config = dict(
    n_layer=14,
    d_model=224,
    n_experts=96,
    experts_per_token=8,
    d_expert=64,
    d_shared_expert=64,
    activation='swiglu',
    moe_layers=[2, 3, 4, 5, 6, 7, 8, 9, 10, 11, 12, 13],
    router_score='sigmoid',
    normalize_top_k=True,
    routed_scale=2.83,
    balance_loss=0.0144,
    balance_bias=False,
    init_std_router=0.0071,
    lr_router=0.000476,
    n_head=5,
    n_kv_head=1,
    head_dim=64,
    vocab_size=8192,
    norm='rmsnorm',
    norm_place='pre',
    norm_eps=1e-05,
    positions='rope',
    rope_base=10000.0,
    rope_fraction=1.0,
    qk_norm=False,
    attn_scale=0.125,
    tie_embeddings=False,
    parallel_block=False,
    init='uniform',
    init_std_qkv=0.0334,
    init_std_o=0.0,
    init_std_up=0.0334,
    init_std_down=0.0,
    optimizer='muon',
    lr=0.00728,
    lr_mult_o=4.0,
    lr_mult_down=1.5,
    beta1=0.95,
    lr_head=0.0189,
    grad_clip=1.0,
    warmup_steps=200,
    schedule='wsd',
    decay_fraction=0.322,
    decay_shape='linear',
    final_lr_fraction=0.0,
    batch_tokens=65536,
    seq_len=256,
    doc_mask=True,
    train_tokens=297900000,
    steps=4546,
    dataset='wikipedia_en',
)
Below are experts of layer 2 (counted from 0) of a mixture-of-experts language model. Rows are named router (the router's row for the expert), gate (a neuron's input weights, with its number), up (a neuron's input weights, with its number) and show model dimensions 0-223. Each number is 128 + 24 x the weight over its row's rms, rounded and kept within 0 to 255. Numbers have three digits each.
After each expert's rows: a language model's description of what the expert responds to. This comes from a sample of Wikipedia text that the model never trained on.

# expert 59
router:115130137105118142153157128129135138121082155105124144100143137141081133109144116115149107150081117103134139128112132154136120115101179121148157138134130139176094120138136123166155149094123125090129139110154111103129085128149175113167132099145098124109155152131127139098123184141160110090118104121119137154150116154134110125128099111111113139157129119118086131099128142145140130110143154129128140120109157111129139148153140095087114135153101117104129143122172187140144086108119115134095163152151174135154116111074091177121138143126102119132144156090119084116114115171099138181096138109083180138110147121132148091109102193152119118156167105151045143131131122149107129111108
gate0:118134102143136083121146114052117105137116167168131104142167080148143083096132130122113158090116102173155129141114132161119118129132097106091127096094164173176100113156140133097127142078089125146134104152131088152161115153116158163173116092120108128126131122119137127134182102137094129146135123096184118141103120095124106137117132122143156141130137103139134088128101091124112135053087094128129151106123164134140111199116151118077117125105140144125142124097120117098107110153117152146118121140124125120094111087166113122155154120148125155124103160156112145162128084114115162148101119185117126136123124096126101120132110115121131109135133128123118130155149133154112128111110
up0:151122168111106128107087142172115119077152099105096081117110124121162138171121136103137141153133112116148144106155122088148132162129168121126102100134120107157146157087104133135168117189154131114118141120170126152121148146116047106126140155141124102138112171129114134129133154147121092124114145153097145114133098097088079159143148130133112122158124135135115168132126124114105136158140149097140125151146128162112118084084119142137115129158120104111143164143108157171142163159126112150133181115142097108123081169073139140123107149122142079119100092119130126087143167128143079159179124113152113116115126133121133111144123133078113172106148108123149121147124141169144133131126
What it handles: Sentence punctuation. Periods, commas and and that end clauses or sentences, frequent in census demographics and numeric tables, such as 3.5. and later, it.

# expert 43
router:132101096116123105151140098155125143183157127081112116152117164143128114132121120171126142130150135109161152149118166143145114066134127101111163110146134158118112188150134140169138120144145126151115092119152108113132067139127123120133117153139123109159140110134117105118094183147160105060171140156141107071147113143132072118147114051161152106138107119116118119163163100106167128143126142127148161181147194122136134142117130166153100102107135135145116150106138134111158153149145167095135128146109121153137116144103085152146147102107134100140143135103122134105114138147126140173167072107107114156130127145114104124118121122131120161106113130115095120157123130109119125136106
gate0:146108163166150163117090111106132173127128178128138142121101120134135073131127117146109165100140130145125115086120130099131136133106110155094117157134102130113142130089106112132137144097096107167132084124104135147098054170151140125127115113123139129159144158137149094128113104146146082139115125062149137142107091142116095117122103127130079154142198143129087140115135113116113135148119104120119120111126076126121093109130146156138109148179141159138134153146138136108122141131140172156099142167167126143135126099083146146102102125133138144118157117120125122107083114180126135088127104123125163090135130099153080128103154155130084116131099146116123077128120117198132105123132
up0:095088106127087088147119145138127140123156122111154105105121110145106132132132101168133103105151134114148128103119102140131085124157150111120086106057107119095092110133152116200129115142128146154115128114115168140155153088094124093064141140121076147127167134114109165119152143133119101137139153101101119089118143128114147134098093122137143154162084104104162140113119096121122109094135199150157091139159152149116164094156139089156133124142138150121114119100111084107132123155119132133186137117135077105094134156081136142151109171123181161127128108140114157111114080104118128147126138131119129148112135123156126136114098136134145144115085123159142122109142101109125131115130
What it handles: Prepositions after verbs. Prepositions and conjunctions after verbs, names or commas, such as into, until, under, with, and, plus colons in credit lists.

# expert 24
router:098117138105120105158115117114135151108138086086148127123077169136094125145117124160123131116186137110163186162144125137122141123138110107136126140117125117145120115130114082134078138165141114101118126196140114131122101109119107142129165135117153090127152164099130155093132122107077139135123086148139115121106089146191081148123128158111148128125164145100136089142142133123105137168116154111106111085124124117169183115145135162139126101126132119154136111140121153144137078091130108110108105139093119153141156100124183124113132089124154135119110141121117090138148071134108101118124132133096122135119125107109097133108172138155078107121124162065115125119106108128104066124126
gate1:144141135086123124082161125102122121131095156098119116110122095113099148156113123122116138130117155125149141170111149129148148138147105110151136116163137142166106119089114103183118122116111142141139124172130126122130111142129141136106129103131106128147090144095126152142081136125126134128140106138137170106122130166113191170128173165101119121114140094107160138129135117162145145125082167154139136135109150114094151078133108117108103113090087123115148123127127136144165129161102152115141124158131139162148150177135176102166123058102109101095127153150138159129136112151115114138186148102116120148074134162142135104173085092128145161151171122156074163164116109127107095110128
up1:136147120099131098116131122118146145121126081069167126126130109122156092122124107145133128127162141133125152153111095125091159169162122105114116123143114189111107143128115122132127125144089131154107128145126131125114110124114138126116142102117122113120080144109123136133087109108119148136100130114102169128117108158120126145063127152153157114150179115067143194069121162177120112120130124101140115164147100143172126119131103116147133124087095159110170082149130164149166120087118142100155177119122108143171106143132121117148097081123107149115133114111136077156167113117102164143143138127124106118130125147140109169084105121119113154126098173139121129122129175098088088151142
What it handles: Line breaks, section headers. Line breaks ending infobox or list lines, section heading markers ==, ===, and colons in field labels like Produced by.

# expert 49
router:136148106108140139119132146117130130149145140138149113132138123078095125150139140100125129100080142120138158130100116138075086093126133140210156138146146151132121114141158085088071128101100110126166137154145183134128098133116129151155117115116164121113103109134112166154148108175166078140118103168129122100103129100113138141086156167131130092153144096086150101121115111152153143148158099139112105116135201116143144133143167134158145137092164145103123155129143107170143124100121147110144110120102115149111136137127145099137112087157118100147148142139135098090095103147117132157123132159126159132134120145149146159139144123144124137111146130073065157164157145130088124112121
gate1:091117128135177123127160183122145095166157129142115145135117146111137144184171140097141135122123172094129094144106100132129102093138142108152121157121104104139124145134137138164104145156151124156151159175118134108160150101178156194162104130118132087106102092102167165137160147138146103092141158127125116122142130142126106154148164175118118131127098071140106138129113132110162128146125088117121129144134162132163112149144130162146144148109138093167139118150124138136140102155190153126173097128113144096116147160117132121170155145079143111137127140120155136113151147175112103182144153141104097109099135132137178135105157103107162114151123151115105121130138136151103135124153
up1:159112176085124122152133140162119150130125132124111131128117123138158123129095083137140155101080130167103089122107121142158105118130112120107110111141156146126150175077155123117100139110124131094136157115145154148146130151131147116137114167116112142090164145132142115124105108078089098142080126119097156119110114094209138160109152102082095126126139125158130127121113126109143123121148135125133110141090118171168136115085117117144100158145101149124154167133145129098139105100111107107137172130157136093128113145131093131130076124135125141084148101124155084134186094150134134102124153147116115122142135125103141155165146096171111099082105162100131122111144112100122164066096
What it handles: Table header nouns. Nouns and pronouns starting table cells or phrases, such as Position, MF, Turnout, place, time, he, she, re-, in sports and election tables.

# expert 3
router:089095126108133135137098123152131166194086119129141149149113126119108147127153074111134117119099171099118132118143130130140096103157126146086093100123166112141143123159122104166093122148143125113115120095129142123101094155122140145101128163154128128166125158148188136092153146100126101100090138103127102172103109144176109104173101112073148160127125109144099129113139153110109132126079129149122173129073131126123131162114109120123111153108142112143154117096143108092095096176152145168145114165127117148116099153152139116155117150142108163115123126145121133172144104106130115131144113131119147137142139165176107095152139199151120128121136124093094139180154143119121099118120
gate1:166124132129121134109117116141169125115112149125116141134117145117157141097135130123141162140107122173134165123161142139086127091185126147113108134113109096146128135133120171132130132175138122176169110134093098131106170108162153160124112146150106092126138114130152133138112095146124124078101075126134103152141115135129119155111117094069103161137115099154112094170097103095118102140137130105136120134082090131083124057149126112143126142114200103099119113113126137091082144133092126141115138172116102115071115139138164156144132168120112142154145119187111134143128125135119126119122030092135142142156135139103130127098124111118158119157145148127133121119123112138126143122136
up1:119149135140097155128122126145097143133108107114147120104171090160116135125122116112114076144161129144099112167138126119129140159082085106145184089119132105124108125158068135141112129090076120075138159119101106085109118139127085126137086132108149176162145142146123127113159133114119088162153148111097162127137157073114119114139149155149146106098146141096161119112136155129127107143115087115106119101138160104159099164133142151100139111153105145145151125154140169169178129135171116101116131101162133120165115093095115097128122089121137144129104134144121069140126151138099155147119096128148129104134130107151151096161127133123110113130080084130109144106126164133132132160090
What it handles: Quotes, colons, year digits. Opening quotation marks, colons after infobox field names, closing brackets, and leading year digits, e.g. "one of…, Language:, 1951.

# expert 17
router:143128143154090114142139124147140106155135125074075129140126136143102167131126088101099107147133157173127138153095141122125106124101176117123138107149128144141150180124131089127149134144132117157154122111129152134099155168141103127148133123153125096076136130129114164139142137136138142143084154188123188089171159134136157142126101158108128127137116165126119137143122145114162153147115136113100131111153131091122119110155150196108103164143148118151136105169116128148127178129125159156143158149159108132150146133181101133114135125068069144145067144143130157130178113140108140120127083143108160161118117131116108135153136179129110146127171079142103109120136127104121125118147
gate0:151138139051102119127147141129110158110162134128081125110101146133131120164138126121180160160129131127106139139122182125143125123158112142100141164153106100125155153125128163125090145171159137125132157105142160133151150135132139148131137131171125112096114128102123109139132118094132114074093153177132160102118118148109154164074109134143158142087099126136099143141167116150133137162129109135109142138124141164128113141113112147134128159090112159136108117072130154129146151150118143125119112114108076115109182126133131149121173141137168149091171121107080101140112130109153155082104115129134116129154086119060164107091168121143119086099135098116135162143135117091101127106116
up0:157088077145142143138117097116142086111095131121139132140155130154124117103102117129117103102155142079117121150123119141108108111100142169105123118128131104130119172182137108128130127116109104106135119138054158118150139139119123119088123089103132117121188147154129152112123138126128152112176127125107128163072148111122111107142088130127126148100180157140138135101131057128113119155109131112109175154129109135113144160145117128080118129104127187071088130099139139136098135129105121140131116116201139152150147192144128098135117154104138131127079159149111149108126167141118126129168157144085115153113129117152137116129108130114178125101147132136102138105132155114152119173100
What it handles: Adjective suffixes, place words. Adjective and nationality endings like -istic, -al, -ian, -ic, plus capitalized place or party words such as New, Democratic, Middle.

# expert 19
router:120110137128127146100173154097121098101118090123097177098146096071123098128135146128153151109110170121070103075100110147111124125119136194103125183098135121156141156113121117110132161121137103092174158136126175116166136136088134133107143130110158134147108123112135138145126102146121120108163121118156106120111057128130153117081137141169108135132109110153137121129149121141156159116131135113151146175149137132098110106125152108132133196140160145189131130163141159141107096142135144166121141112102114152129139128137107133152160128117151094175159159109156111137140173136103107102180105130123143142138082139124127114146126146157098147137134169123125140103138112142099101120157
gate0:096161155083128123142134143123097136184168161117152128118143098108104116144119154129128128135100132140078145123134095146106105106112115114146100185146125106123109126152124097111113142139129112110185122130111106124147168147137153101120147145143131097121153068115190110125128111139109121138091166139146142136096135171115130103163164133139126138125141081107134093117124121179144101126119157181142127147119122078119184161140158128095100123110111138130144110157127091100160127122203162111133151165120132128118127129111123133112144112130112102118175142125115135162129108159136127061111150107073146129114114132180125116118183145139147122125155158118104137103142092155103130087135
up0:065135160154106141142123130128114123148108139156159120093103087139141159123076122118178146138114143141108134123153107140058106125136163142190134199111139106121103125141097127103136128152116140156139127148106134139132142108121107121126126119129155155109108129182105107137150143094123093139072082127105162093105121132110101067104115162135104138134104152144114123074099095163085109122154143130145128188141081110115142143129125119136139141138158177143087136133102198133115138139118139143117124130119124110090155136081135172141121095127143088121157166124135123129123113156110124102111112104111121153137134102144119137168133145107106120137117173115128169096109156124127146123143
What it handles: Consonant-vowel name syllables. Syllable pieces like ri, li, ro, cor, gg inside rare names, species binomials and place names, e.g. Scoliopteryx li-batrix, So-cor-ro.

# expert 56
router:130077168115130158184160119146133102130128114164108177149135121123148146113165179101136142147192168130072169084094126118102107141106154176138135149129091127140127169107125153091131145148133138137148129116115166073144137115115100148199095118127165116143101119140184141134125112134162124129126132162117139119093126154150163137131090123187163142145144127154096093129133153147140121121138129104134123130120155109106134145143123150149110134105142111139159144149148165105100128112121099162140154133143116139129122133168152141107128115130135127152113099095096112114139169134121162130140125117101113121059173116124129085135176178130136121161126147106110141150152103130118119123159
gate1:125105105121132102137120135116122151129182113187111159139128136137128153125138150106124071148180197122104125123102155109095114098136152143139121147091140162122131135089111155121111155128136095126092149096142115105130153123131084145130135119144136109173108124116152095130144121138118153077110092148112124110150111166153118148062121119162132148102125156142125173157164135159147082090135112108149158117107156108137115103134142166159109135098112148126074112115123095127116128145107120129145175151134086119092118146125106133113149116140133095140133086095161094119096118097099153127154152106146137099146095127153156172123152143121124138185098154147189140155122148116121169121128
up1:116164139112134145131119135113126113144093137088126098130103105146129123133116147119129187136090075148141117141140119121162127163124122073119148084122119097146133118173134110106135119117132151124162114141108119172136106139148182109123101121107131121077161119128112159124114124098176110153142155140144102139122091099104117143186124184101128091147124127093113111129118090115111188158138173153126083125155123196121121127138132095092151113136117108103144147129109170181106132120133141093100130116100137139141111098105153128136097134130120171120155177166109149126141134158159128140125139132109092129096142133098119112126093116140113140064127124121066133079152156112144113104125
What it handles: Spaces, word-initial pieces. Bare space tokens before words and first pieces of split words or foreign names, like auto-, Tho-, de, La, Ex-.

# expert 54
router:113145065096116069121128163143103136116135117110103129128119068153082130128103134136140167090149121122088149117111135148176119137172148137134094138079113135153135102131146114151114140132133101149163158115118121108138107145130101156109098083110132161162132113144132141147144132099050129118141100156152138106149135086108122141109146142114153118095154096126066115121098123122138149110093107119096175137150087095113110163110169095158103140099108112128119105082135121104160130156112144155121096140153125098152101127106129134127124119133117098130122190156158144089138112130104089120126121135059141143138149107132096140148123099166102147128110152137147134158136098109144115152113
gate0:127100070115119140113139120124128141161148200108119130106113113167102088124141121181167153103161143152138112110127119138099122101147126093138122125126139141143117148159144133153098124114151154166105104115156105098150097126146108084161149117122097128157128131122171174167120109103128133144120171155086117131102111107144091124101140128127181140079143133097104138123172124133147139095080153092120132161103118128109146115122110128149121104143166087152151101167119127166146149119100109132119122134118108162112146139110159167148089114153115137095119149118102128069155117126185138146112173123107136128129143148119113136164139123124130156169062182158137112144121104153156116121127
up0:140166116125074107090113130143109152094115106135137140133115108092122154128110085139113150149096089103137155133141121115115134125115145143129117141176120083078082135130147115139135146104082100113141106139133118139098134094133135149088121120127151104112116170121129094136047147108109107091135168110139127143141123122133138109134122122135110116168118140119116107162093133111108152129172125154136117105139136137137172121117139152129115095108103160095121136112130077091126107121142122124086121139126170116137154159127111102113176140127111139124127101132124130137108192078116138102031120147157115169179113089141107119124128148126130126080133083134104132156140171118077140130092
What it handles: Word stems after prefixes. Middle stems of words following prefixes, such as re-mark, commenc-ing, amend-ment, re-bel, sup-port, often before -ed or -ing.

# expert 38
router:089149108153119122117144157178127122157116096113122165088137163160127126133113133125147137158171116097138117075104124122090114136098106120114102107166141142132128136142145119155140130111163134177132076089110108119138089122167177136083123115144163114136162157149141103108070099106121122119114152135148080116120168100140079164101098165111102141133078143135151115160118167111108141101122117128131134081154156100117128121107159139110134079125180137138118135122158106128157101143118085126156112140127126123134141126144087132150164120091111078136110132076150138111134133117101120111100107091098107115124079140161136122162101129163128132130175099158151122133126138116148132163113
gate1:144111113142112147150132108112141203203140128147178157174155080125169092144077139139126093152115136132097121111151137105090138133143123130120118133136123166150159110136099103126129141114094129141067125151157166102156142136122141090115097165119097152155130142125136104133106109150112123113106116151121133129129132147120094146146149088115156160128123174123123112121092094098123128173100111161123150114141084132139161102124137130138091115141106111136153114066174154130122145160139110129163138145159164141160127085134128115129134126099174140138146137124090140147142117117106133108150090138181099108154102137133123119097133154141132125155144171148081104161134167097099125152111
up1:162145089152092120146185126094130187126103177150158130162179107125173107138093120164149113159083124131096156119115118112116149177096128122152126129123112149127160116128098123121147127123112114124107157139139174110145164108147096139148108144150103099157099126120111133124121102106101151132103173112111178125110166186098125109162105111131107139125135140142087128115118140101140121164102112159127151108159107129115139129119124111125104125107123146099117156113117129131095126104132123109181154111136157116183098103116126118132135139092177139130145095121117109184183090134106143093109140139185113085150128125128125112141157164127124119141130174140111075153123131094110121145104
What it handles: Table and list punctuation. Pipes ending table header rows, separator rows like ---|---, colons, semicolons, list hyphens and closing parentheses with punctuation.

# expert 28
router:120129158109128163124123147137114094150142127124134132098122145131078142113122147126175146129135117086136139081108138141093108112124117077091122106143159140111169131132143096138145156154163119149119088068096166099125089105150152127089135087160120134160139149119156087114100170125063147161158119116156108161113125131140136159131094097101105152131093118123123155108143156130111096101154104097132153118158105107073162183147163097097116113104140109120149133139170104133170131132081111127140090135102144115112150098175104151151123128129141095157091110094144112082132101138099141142135113113165094109147130134128131152139123086171122166116130136105142121109141111123151139122125
gate0:144122129134105145110074141135130163110098080135124131091123094129154146103142144108157159114149135142142171204116068145122104147124101114151108121105134170183145123165146091150158130111162111134144111093127087154112094115137134097103153107103156143128130132170158127146131139133122143090130106134149121138109140172067149130131117115130127122122095164128118124129139125122126101131079118113139155161092080123067128092139123144120132108120101146139142127133099143127093123153116144207121124141099094105141110116102176173178137138124152126112133105138114140106115137146176131130154121096156140151133146159122107155107128105104111097141123134126112048114129150117123137125157
up0:096145119109151146146160150085176098139151106107091121139135147142093138150095127141086108128106092113073079088123179132128140104156148128109144130150145080095112096093164160117108152155126132104113165118121178161140154152085102121155107151152099127099151103077101104123155111124117109153129112111113127112120128108177140138095148145139155156161107107092137147126136141149106160143131136136167118081143164130173133089128122126148121145124117124116130128156149106105109135076098110085138155164161156135109159135154083119119149127114130161129118139172142123109101171102095160133106099130089119108104101097127139140144113112100137133107117109149135163168150117125112125159106
What it handles: Table pipes, closing parens. Table pipe separators after numbers in results and election tables, closing parentheses ending asides, and copulas like was, is, were.

# expert 13
router:086114121122128135153163130125124089078123128103141151140108105108137125103125144172123130157074094136094155109124112168130102085112121110105150145117106111145154148116098138119089155125116095078167164133170134124134129129056145149137130120133183131131121121160127106121139109155124128121134131117126165126117116147124148103125122099110095112139124119186126172166152144117194114117133145122122174143122167119134158133114135123111123165128140145128137122131158133170086078139159146109145157118095126137139102121152119141143156073088140092146139128157116143094127140138124080151123141089102145177130080178143123074149095075134136142103151123153129124110115100134118100154164
gate0:095100170164112079124141089133129099114142114149127101148121139168081174154122149154106124133139141175151151179129127106155133106120121110118117145156084115066081136165126103092111128146106117154133131165118098116154119105158153139126120139135126133107133134089135109125127137102195139114150110187121188130198154109125113124131114151164129103166121146132100146141108108137110084141159176135129130142130133111105135170120150088154122167127152163124115153164149133103158155136142158116100094153162144118139125157119101127154114087146104090144124126133107113119107152114170132155113128152126108155092145161128112137121112149132105110103154121134146101169127102125171112147150
up0:138135106118128151151111143156118173138158141134101075139110108116147127128128099153099115156107126140156085132127169148137151140152124111135142131128150162114160127089120132113146124086135146109126124110143148162127131126086131163127153128134106117127146127091125125156169123155128125184116109128118116122111106134160127131113175133136079098113151078091072123118115142146123120125110103149118102160105140109168130123097103177112143105109149091093116136102127127121146145092118068159112140128099161105157104128121159132114161185080152134171155168157124144116152057164125102103117117102140152122139146134162170158121111096115113159201120106151160125135113092135149150095135
What it handles: Mid-word pieces in names. Short vowel or syllable pieces inside foreign proper names, especially Japanese, Slavic and Spanish ones, e.g. Mi-e, Ca-ta-marca, Kami-ński.

# expert 30
router:095148157134141108107117137160115110144135133154112121082149058136114116114151145148159119123106152145145138040116142145117101164122120150159152130084101157113138112049116124137148146125181112173113147151119130145134106113081126150173102118131151121129123156071108124133131159137130134132101120144165175111066096117110125144125137137093153113144130147113151097159090166118113159131106140152146165129119128088132119163158133137137110130114094126151160146156119107160137151129133177075094104172128127110131132144123103132125154140128162154060119147115113110112114097126111150129129116140127160129115147115113138104092106113150144120124144135121138179136139091167125151119150
gate0:132148143132105108121117149120126136166103092088102133119132125105168127124116123118163109145127163123096133171124139132100099129108131136135180176184127112071123103100141110113142117090160090136190119132120111117139127144197157192115125152140111090104135116148128158118167141117155102133126159124140131082127142145108170112094144109133130118099091129102106110128117160060146131136094101100157137152117156123125129128141131178089116113126107064113119173159130142104101193146111118130116106129151145100155150130130120102145161115102136137124107119144144154168117091087111108166116104169097142154131143139158103148122142116114126128108121098108093137151111120111118144125108
up0:132096125107092163166156108150157076125185116127146159110130107075114154119099122113122107149106131132083135092175104142142128131104132133160131119127124124149174115134111122149106148147121145113094080142165150111094119174095110090127133126124134162102091112095102154142073086151155117140127116157130087158145123127125124092154136130126138146146119103098183142128137082146131118092163120095084147099153168154122114146115151109096113110129145144149097118157150160166139116120157129081142122105100129142147129111119111068144138125138141127148179099121135102119125131159118108149147103133137117106134118128136145144228084122135146126116140129157115128110121095123105125130137
What it handles: Common nouns after determiners. General nouns and quantifiers right after the, a or his, like set, part, one, family, example, chief.

# expert 25
router:118119170096107136107130108117155145178097136112115123101130138119140163158117127095131116110118124119149150147133153115136145124103142104125146124178131143100123137126162088126161119110176122118122113069150089152135131117122191131191114101102141142130136173130117079139146114144159134110188114126137154117156110135124104104116119047152130153131104136165116168095168093155154111136105093113144140118112129133134090117121127141123076129116155130146127111154149159102125160142122120129115169158130127181184106145109156145116160105099134138128177110130152130119100173152139095107110119101078148135119117080171135121120147106116142116113132121114120126175133145127065144113112
gate0:149191129130148128124137124113129139127082125167136131108121114128102140138139134068113143122091105154106135114140142131123125142150143113115112136130135138124096174106139134112124158142136139116180130102118170111144149134127131157087117119144090123130111125128132113151153111120150114152150178092144106131123094204137155151105139127159141174157139172115119136164115155123133150142118108112128123108092119134120156130086149080120112141104134088137109134094134112126149108090128144142124143160141148138071119160162136116140153226121126094106120112118087122113126106114131106132105105137153122103129163093146103057137113048147101131142119115132087177106145123179139115151127
up0:134161137159124099119111121136150087133109162128135103144127086125171179181115139106147129144097100091167140117141134110148117141122109101105152140122124111131121127101126122142149146164115145197182108122129199100158136147139146128134058133128123149143169147131112121116105090157120119137171124169131112105158106159127131157105156116162146180130111154113148121125116110132134113139121126131172132136141138126128182084111114126153117148130129123080139152133149095130138146102133104116070157126103171150094091151139105151185125135116126104124136132107088155115100184103169115163136140119165120102117130079144093093134127151136114119129085125134104118106109102151149113138117
What it handles: Commas, hyphens, conjunctions. Commas, hyphens, dashes and list-line dashes, plus and, or, of, equals signs and prime marks, e.g. Trans-Pacific, harsh, with.

# expert 23
router:124158121098121094116158079120140157086103162132092118171125054116121152121118177153122147163106121171136101142150083112133127084126103156126118113119152125164148139103142120121115136157147109130086135147119128124148128167123134083134142109091105119146127106117119133133140158139127092125147125102114136118145138055154129120114133124124131152170156112105111079114128140062105117104128125088160147110088101119099146109174127110110086152203130097168142106102145107131138124165097127119146122135133108131122076116108093154188110157135101138155160128132118122108130143110093138130138095136147147099124117110113141119119140138115108130148100094111149124190146108166125122127107
gate0:096163118087096086128074094170103095100165095138121226143106144092121117119160136126138142126115112161139110128128107127166117106139198162135109124117137153126099125109136112099146138142131129146117134123134147071142127120166118164127141150143133119125112111133161173135148134121152112137115129144118190159136120112133121118135122130113137053140129121128125111147148188155084102109123129138116083132128112121121140148139120105158128183135127127092135138134094169150143119132163123131139069156145146170134111130120087119138136161121148130125130181114085140127122063078158121091116122115143129115148138137135138093124110102126113100116133157136095120118119118107146090116103
up0:151152147121182147135182136102164118131122165130108073104178128140121125133101067139128131153157129128136171132133136122129170112137153095131120071132132098166109151159112120148098127153149134121143128132123084178102086104090139138116128133124116133132160114159133093105134099125079123136110157140129119117108108121122128135098096102103132180123122120145128121124110070153115120120170125144125150151119131141110096142108136162133145076154129135158111134173105110115125151145108137130101132117135124111113143135165106132067126148116077154128171108172110090101120178159097123153116153141088134107089119087104107137157135126125164138097132067106131103135127128162118128158171
What it handles: Digits and career nouns. Digits 0, 1 and 9 inside years and round thousands (1939, 2010, ,000), plus common nouns like career, debut, help, charge.

# expert 11
router:133133127134106102126173167119126123115155098120123125097179122128099142130111135158129124179144153125081152099101083139146098141121149165138141151099103149164129147148156128122161145124120114084135182126145145111116139151127147108107138116112169143194069150151138146119108088158094126145107123121148129169085114082144126131146102138151188156132102137106148166144118121153106144176119147094121175139127132120118107116147134116114101162130146146159208099140130146153141129169097146127152108108145097154129094123093122152134158106141152122150099130113125141132070107148107118139146123158156137132090129119151142159110104108140133134095132183147115117124149115097144134180137
gate2:122123172131110123146094116103084186141142151142161146104138119118138110191151138116137126125123113172097139091099111133107093125114101156113123102073134089149155107108137124140134150145148083151096145093106159119113103110113121088108120123097148169126130163092106123113093127114109084072097125102105133112121090143138107160149125097156128141121103184119115145151161108120086134117164115112140163136087111165143161106145145161099121120125134170152146151161137105144156086150112097111129135123115118167145144145131131123161139176155090159124177126135149158138125109125171109114161120138114139112147186125088126150108136120071101103155108117131144119111125141152113136116120
up2:115145152109117082145149108119116124128138162122139134150125156152116114117121127094129116083112134154119155102114135126054099162102109113121099174116166103091127159117132151136154129114169101155127150118166106093085129129158150127106110131122129156117121126114079184114085123152145118109058101055125147110105127162162137143151098092100141125100077167141148124123122131114107160152118146169126128159133105106149115119127147165129132120161119184148082129137116194115108134123135110096114146118123081131150135129136086101150146161161116148127143126108088105132148147116121144110195135111116147123140144129088124129110136121110147112149134128123117171135107136156096094139142
What it handles: Name word fragments. Short syllable pieces inside foreign or unusual proper names and words, often the second piece, such as Hen-k, Fol-k-wang, Le-ón, Ro-y.

# expert 50
router:125138109143104129141115161144106091165133090143109136171126101093139112114104119096106140136154120135120142124120098165108122148147116163190141139143066100104127176139114100148164161152160140105154095103165179125100102143120101135135097117104138122127131103110127087143130087152095116091077122167131134122090104150139133093118147126126137179118148129102098103168144128133116107119135205111091150070107124142125154137156148150136135175152115120142151072125128128155133135112134112101116160121140113132109133099088161152155158117147134112159104129143154142105119080125141130123131130159122112120128161140129112161107116090171096174131147100084104148124113136143121129118165
gate0:122116120075141102138179153099148098123147190138126136116071119135134107127138135142129123118151165141107167139119147122118106121141124109156122126136161125110157124140109116151138145121146168117096125156094164104130161107139098115141113134146128158145122138151171158188121143128086089162125126112145153106136123132151139127058113085144146129105109100134110120113108148154141127157113140129085133146142175162104145132080145103120128136095154148143140136168130152132109075195087101107133117109125123079113112114122137164087108100118127122132128135132158159085135117178115115152168155139127144153167138102134101129069113107117189136118092134121131168140144170152136096141130
up0:129128197161112147136083119119092138109105137158114131125139123136139112119079118184100121141131101115084116129132160125170128155152150126100139153102091158140125110120112135164076117170166101155111120132127135131125110180096115114131129142159142159109099130152146089113158134092170113129149153116125132148118134138092157152130159116135117070096142132111175144127119156091151119131139097112135109094121158149154127107193121155096144148131128142141140144119118128171121168081106131115125175127058111133158168135128117118126148148158137170117106109156114130163131139125159139100121092149129137121112120161091122150144111130132055135150120115139103118103108080087110121130125
What it handles: Month names, spaces. Month names after in, pipes or dates, plus spaces, line breaks and sentence-opening In in prose and lists.

# expert 62
router:093151143108102083142128143108100148116131121118125114158123103084077196154136133130142132166124131142109116141117162163142137056149141106136131155129106132124202127100171092147143155123130124115112139121125146155131133124082113129108123100089132148141153137113133119132105117137087135128137109125109134124088125119118150119111126102158113171126178105097147145115167150082119163141104111105130152159104129175095176109135132120116081158147105092172111119142125109154134166158133180128126139161111104109134115131109090162136139120068143104138118141140118116147095167140079123144144126151146148118097105147133134093153133151123141123160131137133095113191170110121096092144146
gate1:135107135112099156113141140103103196099133159154112123175100129146170149113126164152135109127141123135152144094101133126060125136126138141091134140102141156088147099162144117070128127127133134130122124148143089076123097150128174143118140164085135157149156094104149129144132104119078123129143133135121157143142110175133158129118103106117127090098092121133137138145119154093117134136103115113088137126150118099136131109097109076165156131129160129137123126083118146089086132135075121146131121105110128096131132122131139121101128133142118099118120116130045112181083105106131149162139126145128119138094104116102123149088119089133126162186097103118129135125100105156177141141124
up1:170085121104136116139148137135125118127140086104153124170131090088154087134131122173118137136144186140178139127149104102188131116169162153140100070094159135103166168114079171137114134166121074097187157139127138122073147120136132165127121156136151090112149091127147087140139147075139146136131140130107138109119133098112122133088178113151140102114114124120163128169127154134121122121139102139112131130106133106123131135155109118124108136097123136114119138119081128105119110148144098096163116144123108078118081115125127145122159161140135156122123085123133122158129134094135110158181095113071127142143139104160127140107135117138145116140127086122129170130108161129121118115116
What it handles: Digits inside numbers. Non-leading digits within years, scores, times and counts, like 19-7-0, 2:0-6, plus teen and eleven.

# expert 58
router:105125147153120113123127104118107123181111124074124098141146108117146174114133107128107135141154128132134159122130134133110124120107111123136152189143083129143147147146138074152137156168103138127091149156143112136141156137121202151129115093094186118140137130116140129092089119127074144109117120142141113136085098122135170128095147129104150144125134162138113120128110112137140143113144150109123117109109104110137135135177146102126095123158132094163127101145092118166125126157111175106168157152101169097151091109147084182136107107104117149122094092191164082113125126112058193131121139135152135132124130149107127141134116114178120129132111111121090136148126097135124136128120
gate0:142129095100135152141178094129104129143159118120105181157124159095098131201097142183128104127113113144126086125158142093151152114146134086114131131134123110127102121119161134123083120089190145079168152143095123133104110086135140117144102144171128126123104115133122137166084110136131127093102123096133122114094124080134116130170059141138124136122132114119156126132142132166154131123150139117086131124092143170111083134169134091135113160111149157155118157128134156109133137195120112081169114155095145158080155143114128123128096132135114146167120137121123153116116118108135169102135125119140144108150157124170140126072139119138140116137139124108115126113142132131166144110136
up0:142134093147123128143108132132144140102132161134116154149115115132108121114107117137080065125106127096140155149138129124120137118125155149117154101126113144086123109117111080101162110124116127150177149118134115133106128124095117159153139165117108128168118119140100089107152127134147134113116129158165140137157117138130200114122126129110119105128126153188138087114128113129191137136107109113124103108096110131158169086150130180119127145156116135141101139103124104106187145086135115103082146144146083109165091093149130170156127125102121134111121122150129155126132065105122117164178165189155172120140121122133122146155157121122149116077165098131092149177134098109112114129116
What it handles: Inner year digits, Har names. Middle digits of years and numbers after earlier digits (19-1-7, 68,3-7-5), plus name starts like Har in Harry, Harris.